Experts of a small language model: 24 experts in each of 9 layers.
Below are experts of layer 3 (counted from 0) of a mixture-of-experts language model. Rows are named router (the router's row for the expert) and show model dimensions 288-383. Each number is 128 + 32 x the weight over its row's rms, rounded and kept within 0 to 255.
Before each expert's rows: "gets" lists some tokens that make up at least twice as much of what it gets as of all text. This comes from a sample of Wikipedia text that the model never trained on. Tokens count by the router's weight.

# expert 0
gets: " the", "-", " of the", " The", " to", "'s"
router [140 160 140 153 171 109 117 164  87 149  94 189  52 155 116 117 163 105 112 143  92 126 158 162 138 124 114 124 145 125 184 102 171 147 148 128 146 167  98 113  79 110 144 131 101 147 114  88 120 140 146 124 101 144 124 154 135  82 114 210  60 102 109 125 126 165 161 116 142 142  95 154 113  78 125  82 111 132 101 147 156 115 138 146 153 155 113 115 136 145  95 192 153 172 144 111]

# expert 14
gets: " |", ".", " |  |", " | ", " =", "\" ("
router [147 158 165 167 174 109  79 145  92 157  93 151  85 150 145 190  88  72 141 157  86 125 166 148  88 146  76  88 175 111 177 116 142 132 111 165 139 157 114 132  94 165 159 158 107 164 109 119 125 164 170 154 161 162 108 155  74 101  89 150  94 114 113  76  94 129 161 108 165 149 126 156 123 116 108  88 112  90  78 164 155 107 123 151 153 125  92  94 109 124 138 153 162 167  74 100]

# expert 10
gets: "0", "2", "000", "1", "012", "014"
router [137 165 151 168 210 116  91 138 117 143 135 152 124 160 172 208 130 107 166 170  99  90 140 154 129 131  66  75 148 115 155 136 116 123  84 187 156 153 153 134  82 187 156 182 118 126  98  57 138 140 135 113 135 164 155 142 117  78  64 144  69 110 113  91  94 170 145  86 175 142 117 164 148 116  67 107 130 105  85 150 131 105 138 145 154 127  70  98 127 134 139 143 163 149  68 134]

# expert 7
gets: ",", " and", ", and", ", the", " The", ", a"
router [117 192 128 134 142  48  84 112 124 136  49 140 125 164 134 150 142  55  95 161 113 148 151 178 125 135  78 172 153 100 148 129 150 160 104 155 173 135 109  86  76 116 145 128 133 160  85 116 108 100 217 179 164 157 101 193 104 107  97 160 115  94  83  75 114 152 164 118 147 132 135 155 101  89 133 102 121  63 107 169  99  73 111 156 147 132 153  76  96 134 134 186 149 166  86 136]

# expert 15
gets: " =", "==", "\n", "===", " |", " =="
router [127 147 148 144 178 122 115  93 108 156 125 141 111 167 142 159 118  94 145 134 122 128 148 174 106 168 104  96 177 169 135  72 167 132 147 146 118 149 145  99  35 175 163 176 136 191 105 125 130 147 158 170 121 161 107 182 107  62 113 138 119  65 119 117 113 114 149 152 144 181 147 169 102  77  73  95 114  91 116 147 160 148 104 159 133 160 128  91 120 126 111 136 141 127  86 125]

# expert 21
gets: "\n", ".", "\n\n", "| ", ").", "s."
router [106 168 102 157 142 112 113 132  65 180 105 135  93 193 143 130 137  91 156 162 118 144 146 123  94 135  84 120 176 125 188  82 166 120 109 154 173 139 110 161 129 149 186 198 158 150 120 120 115 132 130 167 135 128  73 157 102 119  90 136 101 106 109  80 104 152 125 119 134 185 126 167 161 139 104 101  78  97  84 174 127  76 108 156 166 134  71  95  95 111 118 162 149 140 125 120]

# expert 3
gets: " | ", " |  | ", "–", "% | ", "| ", " "
router [ 93 161 165 174 177 104 114 138 110 167 106 146  80 162 170 168  84 116 135 162  84 164 163 155 126 135  89 112 145 116 182 131 153 139  58 145 133 161 119 134  94 100 143 126 116 140 119 113 132 173 174 151  86 175  80 158 124 113 100 167  92  78 129  95 109 115 197 111 152 101 125 158 125 103 121  81 100 109 100 164 121 109 136 180 166 119 100  67 166 165 163 149 178 164  89 103]

# expert 8
gets: "1", "2", "3", "0", "4", "5"
router [134 170 108 179 172 123 112  92 118 161 143 129 120 152 157 125  81 126 115 154  83 112 153 117  80 150  83 127 170 142 145  85 172 129 126 153 163 151 122 137 122 153 157 157 112 159  93 118 104 149 130 139  90 214 109 158 113 119 109 144  89 119 125  93 159 117 161 117 187 122 133 151 121  79  83  95 118  98 114 159 118  82 138 160 146 106 125 114 155 119 116 187 176 123  58  91]

# expert 4
gets: " | ", ")", " |", ", ", "; ", " "
router [153 150 140 142 172 123 101 113 129 146  99 161 104 163 144 175 117 107 115 143 103 152 141 126  83 167 105  78 187 111 145 122 130 143 121 148 141 160 105 156 107 164 149 157  84 137  77 120 145 140 113 136 148 149 158 148  73 108  78 134  62 107 152  86 116 129 161 138 157 131 115 154  44 104 144  68 117  83  85 180 131  92 135 167 167 103  58  78 136 138 134 126 152 148  83 128]

# expert 1
gets: " of", " in", " for", " with", " to", "ed"
router [167 165 136 172 175  86  96 156 137 159 139 156 100 127 148 130 142 110  96 169 140 106 158 129  89 143 111 132 171 122 178 125 175 154 102 154 118 161 150  94  71 124 143 124  82 154  90 102 121 158 156 113  91 140 113 151 141  99 118 165 115  95  84 114 134 126 192  98 158 192  93 149 121  53 104 106  59 120 107 189 158 146  73 133 156 148 114 107 161 166 108 141 170 171 104 107]